From a checkpoint of a small mixture-of-experts model trained on Wikipedia: vocabulary 8192, a softmax router.
Below are experts of layer 3 (counted from 0) of a mixture-of-experts language model. Rows are named router (the router's row for the expert), gate (a neuron's input weights, with its number), up (a neuron's input weights, with its number) and show model dimensions 0-159. Each number is 128 + 24 x the weight over its row's rms, rounded and kept within 0 to 255.
Before each expert's rows: a language model's description of what the expert responds to; "mostly gets" lists some tokens that are sent to it at least half of the time. This comes from a sample of Wikipedia text that the model never trained on.

# expert 8
It responds to: Sentence-ending periods and paragraph breaks, plus clause-level words like had, has, would, can, but, which, that.
mostly gets: " had", " has", " have", " would", " but", " can"
router [117 168 127 132 133 112 146 121 144 124 119  86 122 153 136 127 124  98 130 100 130 102 141 129 131 101 114 124 146  97 164 136  97 139 145 161 114 108 134 129  69 128 163 122 104 191 128 147 135 127 141 120 123  83  85 206 173  87 151 170 152 137 143  93 114  96 138 102 145 157 173 179 144 134 130 134 124 138 154 161 118 121 122 129  84 140 164 129 108 139 148 123 182 103 122 126 155 129 128  95 135 148 138 166 126 133 125 142 143 136 145 169 159 141 140 113 130 106 144  77 129 168 107 140 148 141 129 138 189 136 169 118 105 163 138 144 145 164 109 134 154 116 170 119 149 160 119 133 104 126 104 142 165 122 130 127 149 148 146 125]
gate0 [115  57 101 144 135 120 113 146 127 128 138 131 136 137 118 103 161  89 131 110 109 140 119 135 107 166 155 101 142 148 150 135 122 100 128 149 148 159 113 104 113 107 171 167 123 150 116 130  97 145 127 106 110 138 127 128 160 168 144  85 134 127 126 148  63 157  81 103 123 146 178 165 124 146 115 136 147 150 115 165 112 146 148 118 109 144 115 108  51 114 138 179 111 138 114 136 172 124 155 119 149 163 115  84 115 137 114 145 121 131 151 134 184 162 149 112 140 100 135  98 160 136 139 130 135 165 124 125 150 136  96 115 127 113 156 136 139 139 129 169 120 159 123 146 151 109 148 150 149 144  92 158 107 143 117 102 146 119  83 171]
up0 [119 166 160 139  82 125 123  91 123 124 141 100 136 181 184  91 117 145 104 164 141 130 102 120 107 112 133 138 100  75 127 139 152 150 124 150 147 113 161 127 136 126  88 106 138 130 134 150 166 128 140 145  99 149 159 125 109 110 140 153  99 164 121 180 102 110 107 140 116 105 139 118  98 149 130 173 142 162 136 144 145 120  99 164 142  95 120 132 152 131 120 131 111 153 161 144  75  81 122 123 130 103 150 169 103 128  87 153 112 122 123  85 123 128  83 119 153 152 169 105 138  85 120 124 121 164 154 132  94 115 119 132  93 115 133 162 148 214 135 130 140 115 146 135 122 156 124 124 100 126 136 147 122 118 155 144 128 113 139 149]

# expert 17
It responds to: Braces, backslashes, underscores and carets in math markup, plus odd pieces like TV, tick, X, micro in technical text.
mostly gets: "{", "\\", " \\", "_", " TV", " X"
router [134 144 116 147 121 145 188 148 140 108 132 131 136 142 116  92 122 129 146 128  98 146 128 119 127 141 121 146  98 104 128 142 130 133 141 144 113 117 157 144 131 154 131 101 164 177 122 123 136 120 113 148 114  88 113 175 110 117  90 129 113 107 139 124 113 140 121  84 197 148 116 169 107 101 125 108 100 173 158 111 105 105 102 134  85 142 110 122 144 105 148 161 150  95  99 141 140 156 130  91 118 180 112 154 141 111 107  90 142 159 129 121 134  82 163  65 153 133 116 107 148 138  79 139 121  93  91 138 133 173 108 125 151 137 180 144 120 132 117 130 164  93 155 147 128 113 128 134 116 138  49 125 134 132 154 138 132 122 142 107]
gate0 [141 155 162  86  93 152  85 148 114 163 113 136 133 104 146 100 148 154 156  96  97 142  92 111 135 134 129 136 130  89  75 123 139 156 126  69 122 141 164 115 160 133 130 102 159 123 139  50 131 131 141 150 112  98 126 133 113 188 111 104 128 120 137 118 106 106 103 103 145 125 128 132 149 126 122 101 110 159 114 163 116 126 151 126 164 147 139 149 113 125 108 147 131 104 120 121 127  98 109 170  92 139 108 132  95  90 144 124 144 114 147 136 113 114  77 123 115 133 121 172  99 115 144 142 102  94 127 100 112 122 122 137 196 107 141 146 145 128 117 113 114 120  90 183 112  89 153  86 139 134 118 130 140 125 132 184 140 145 145 127]
up0 [128 115 130  99 123 147 162 110 169 109 165 158 128 128 124 121 165  95 170 117 127 108 141 119 118 100 117 123  93 162 125 107 102 144 139 164 105 118  70 110  83 171 127 105  64 135 122 175 145 141 111 125 131 150 172 108 113 114 130 105 132 155 124 107 156 120 128 124 127 136 165 130  98  99 128 118 131 140 123 160 134 144 127  84  78 139 119 143 100 109 184 155 118 138 130 114 128 114 134 121  92  70 164 130 122 109 129 133  93 129 119 119 115 134 181 151 120  63 164  94 135  94 127  94 110 155 133 157 115  83 138 161 128 127 120 117  98 114 124 134 116 125 126 108 153 124 128 116 137 112 152 157 159  84 156 108 164 144  98 133]

# expert 21
It responds to: Pipes opening table rows in award and results tables, plus the, of, for before institution or award names like Royal, Arts, Education.
mostly gets: "|", "|---|---|---|---|---|\n", " Royal", "|---|---|---|---|---|---|\n", "|---|---|---|---|---|---|---|---|\n", " Arts"
router [105 140 120 113 105  96 138 152  82  75 120  87 159 144  86 137  97 105 151  78 139  97 113  89 108 140 159 119 142 109  93 134 103 122 125 151 136 129  87  91 136 120 111 144 130  77 134 176 158 155 129  92  99  88 107 142 132 119  90 176 141 109 147 137 141 169 127 123 146 134 154 140 109 114 143 121 135  83 103  99 106 151 144 124 125 110 131 149 135 106 139 150 134 151 130 115  74 137  91 118 107  95 143 136 129 129 132 133 104 153  90 143 120 117 115  94 132 153 151 101  92 166 156 132 116  99 120 156 123 153 133 123 107 162 118 136 116 162  72 166 144 105 112 101  88 129 122 129 152 113 148 135 115  90  96 118 107 150  86 114]
gate3 [120 109 139  97 149 145 138 156 113 138 132 140 134 157 145 157 133 137 155 143 133 142 190 175 158 147 142 148 118 146 108 110 114 164 136 124 118 141 156 137  85  90 152 134 102 165 197 120 115  97 133 157 114  97 136 142 128 137 122 124 111 118 121 127 138 146 124 119 105  90 176 118 125 132 104  76 128 132 128 118 137 141 114 186 117 132 131 149 134 132 130 151 129 121 148 143 143 128 141 151  90 122 144 102 192  92  64 123  97 118 129 151 137  75 134 145  94 139 122 121 146 149 125 134 126 109 105  89 169 102 153  47 110  68 133 135 119 141 175 128  89 129 120 133 158  94 134 137 134 113  99 137 118 117 116 147 153 142 130 142]
up3 [182  80 112 128 150 143 120 127 109 119 171 128 146 137 158 142  88 105  95 144 143 134 133 147 136 101 111 102 133 138 121 124 124 112 125 106 170 126 101  83 128 129  97 123 108 148 130 138 160 145 112 123 118 133 140 127 156 125 112 133  83 121 158 105  92 127 180 155 121 113 111 111 155  97 157 154 118  78 113 141 195 116  98 117 151 113 152 122 132 119 110 100 149 132 123 140 160  99 125 170 152 132 123 118  70 150 155 115 111 150 139  93 105 115 131 113 149 152 105 145 130  91 145 154 129 145 140  97 105 146 134 144 138 149 144 153 123 100 108 152 146  64 148 173 126 154  76 115 164 146 104 145 149  80 129 118 107  77 134 101]

# expert 22
It responds to: Pipe characters separating cells in Wikipedia tables, plus semicolons and dashes used as separators, such as | in | Bust |, —;.
mostly gets: " |", " w", " —;", " sl", ";", "\":"
router [155 151 119  97 107 153 153 129 126 149 141 112 121 121 125 114 158 125 136 126 109 105 105  91 148 105 108 141 153 119 136  96 162 139 181 137 116 124  98 141 141 117 169 109 183  90 123 113 154 144 157 119 100 142  70 149 118  94 154 153 122  88 156  94 161 144  90 138 124 144 159 103 159  67 155 154 144 114 104 105 134 171 153 171  92  97 136 107 113 137 157 140 205 158 145  71 130 112 135  83 129 144 121 138 128 113 149 108 147 123 105 122 107 120 136 164  91 140 137 152 130 138 152  94 122 156 107 165 133 131 124 152 138 121 129 119 112  85 130 104 124 131 139 132 109  98 111 132 106 103 139 166 145 151 119 108 136 124 114  98]
gate3 [125 163 122 119  80 122 146 104 123 126 135 118 132 138 180 113 136 123 166 167 143 152 120 132 148 106 130 140  90 176 139 148 151 171 106 150 128 123 152 153 134 177  85 144 113  95 145 139 120 116 146  97 131 169 160 119  94 133 118 108 114 140  80 146 139 125 111  98 175 101 116 100 101 132 142 155 152 122 117 110 126 115 158 141 180 111  63 111 142 128 126 130 122 132 144 120 137 125 122 121  96 101 119 157 146 135 130 112 103 121 165 167  93 133  72 147 111 148  97 104 115 156 154 137 106 154  88 150 112 153 134 141 115 130 112 111 102  82 113 124  94 130 160 105 129 144 162  90 130 102  67 104 135 135 134 110 118 138 104  77]
up3 [133 141 141 110  76 147 136 153  97 135 147 149 113 162 168 187 137 125 158 169 112 122 133 153 114 122 178 144 163 122 129 128 117 173 106 109  87  65 122 156 164 156 102 109 121 107 160 125 122 102 111 136 114  86 143 115 118 124 110 121 143 113 134 152  86 126 113  99 142 155 131 132 133 124 131 143 124 133 107 162 103 122 182 140 100  93 100 133  92 116 111 164 149  86 131 105 149 107 152 139 101 113  84 129 126 128 111 155 124 136 143 136 111 176 135 160 127 128  70 141 133 150 116  98 125 152 155 157 117 153 158  88 108 130 144 100 158 130 101  95 122 117 148 103 161 138 129  87 144 129 108 134 109 123 120 121 140 131 146  60]

# expert 2
It responds to: Colons after field labels in infoboxes such as Judges:, Editor:, Key people:, plus prepositions and conjunctions like of, by, between, and.
mostly gets: "=", ":", " between", " enc", " ·", " by"
router [122 140 132 109 140 126 128 109 147 114 155 132 113 171 152 114 118  85 163 138 131 136 117 108  95 109 120 178 134 100 118 131 135 138 103 107 121 128  71 161 149  95  86  75 161 101 142 177 134 120 163 119 128  73  99 172 126  82 167 100 139 134 187 156 112 141 134 132 120 133 114 108 111 134 141 101 133 138 129 142 145 140 114 107 122 126 162 125 151 131  91 105 131 135  91 105 136 129 129 103 118  78 102 115 123 141 153 185  88  99 103 110 137 130 155 174 127 143 109 127 101 142  74 143 136 139 130 118 179 127 139 128 161 139  91 123 124  94 129  99 172 132 144  83 149 113 143 156  92 114 134 119 148 104 109 145 105 137 138 123]
gate0 [174 105 151 160 106 109 156 151 116 131 124 119 160 119 144 145 121 113 136 182 148 101 115 151 166 117 131 114 147 141 130 115  93 143 152 140 138 145 178 130 127 116  87 162 128 164 110 111 125 124 151 127 138 159 146 136 131 110 137 130 107 137 170 112 111  78 126 128 114  90 179 158 118 132 123 161 145 144 145 149 140 101 153 132 123 107 126 106 126 126 147 127 147 162 121 104 142  81 130 114 144 122 127  67 184 123 114 119 135 189 169  84 144 149 137 159 153 115 180  98 119 116 128 104 117 148 123 142 118 124 132 116 158 141 133 133 122 153  55 134 146 134 123 111 100  89 105 121 128 128 149 144 145  88 172 194 127 128 156 144]
up0 [150 165 118 101 128 159 113  80 105 144 149 138 128  95 148 161 125 141 118  86 146 118 122 102 110 154 105 111 140 127 131 173 120 124 142 114 155  95 126 159 132  99 141  61 144 120 142 148 138 132  94 127 137 110  97 132 115 163 131 155 138 106 129 111 136 152 156 147 119 102 107  79 172 125 112 145 135  99 112 107 104 148  77 136  67 167 139 124 149 173 183 145 149 110 107 143  92 130 122 173 142 107 132 126 114 105 109 146 131 114 117 147  94 115 163  84 143 124 115 133  94 150 119 132 161 127 143 103 129 136 132 152 123 134 147 127 147  97 189 111  83 153 142 148 102 134 150 176 120 161 167  96 100 133  91 124 133 121 115 123]

# expert 18
It responds to: Sentence-starting or clause-starting pronouns, articles and copulas, such as he after which, the, was, his, After, During.
mostly gets: " they", " he", " it", " this", " his", " after"
router [118  84 102 136 134 121 112 105 121 116 182 126 122 163 119 170 126 106 127  71 149 118 154 134 149 113 124 115 130  79 160 123  66 115 143 126 112 128 132 129 139 115  86 106 146 148 142 129 111 139 118 129 143 100 101 131 114 147 125 154 140 142 104 110 152 140 157 158 114 116 152 144 150 120 109 126 115 159 166 135  86 127 119 140 119 128 171 117 157 112 128 103 132 136 120  90 174 149 115 148 155 156 166 128  93 115 113 180  66 133 120 141 154 130 165 153 127 178 148 133 130 130  64 125 124 102 130 133 205 117 146 160 133 103 160 124 149 129 108 125 145  69 137 165 132 138 135 148 126 157 108 117 170 159 121 151 118 119 117 112]
gate3 [151  88 186 145 171 141 108 108 151 152 123  93 125 122 154 134 142 111 132 123 132 124 150 126 153 140 111  86 110 106  89 124 109 137 109 138 123 140 134 128 127 174 188 110 166 127 120 188 159 125 130 141 159 129 111 136 110  86 174  53 142 155 150 107  67 150 132 151 111 116 111 149 169 129 135 143 154 135 105 129 116 116 109 159 122 120 135 122 116 124 155 105 102 108 120 109 145 123 127 147 135  98 153 156 127 121 141 119 144 124 150 137 104 127 117 136  85  89 101 142 137 123 108  66  89 116 129  96 113 158 117  80 125 169 117 124 143  96 114 102 127 154 113 118 134 135  87 137 164 118 109  85 112 135 120 155  80 128 144 120]
up3 [ 95 135 131 132  95 114 143  76  64 135 145 101  98 109  92 120 183 113 117 148 137 111 155 126 112 135  91  97 138 140 127 114 204 107 136  98 141  69 128 169  68 128 177 115 127 109 127 158 116 132 136 135 117 164 120  82 105 131 139  99 162 143 152  81  98 147 102 126 131 168 141 102 134 113 131 105 136 107 144 112 116 119 155 131  98 108 155 161 141 173 142 157 125  87 112 105 136 100  95 125 179 142 155 104 116 147 113 151 126 128 156 123 130 132 103 133 106 125 166 107 106 126 101 113 145 126 115 117 113 123 131 121 145 152 124 130 117 112 105  86 154 143 118  97 125 175 107 157 132 133 103 121 141 168 143 132 130 134 122 116]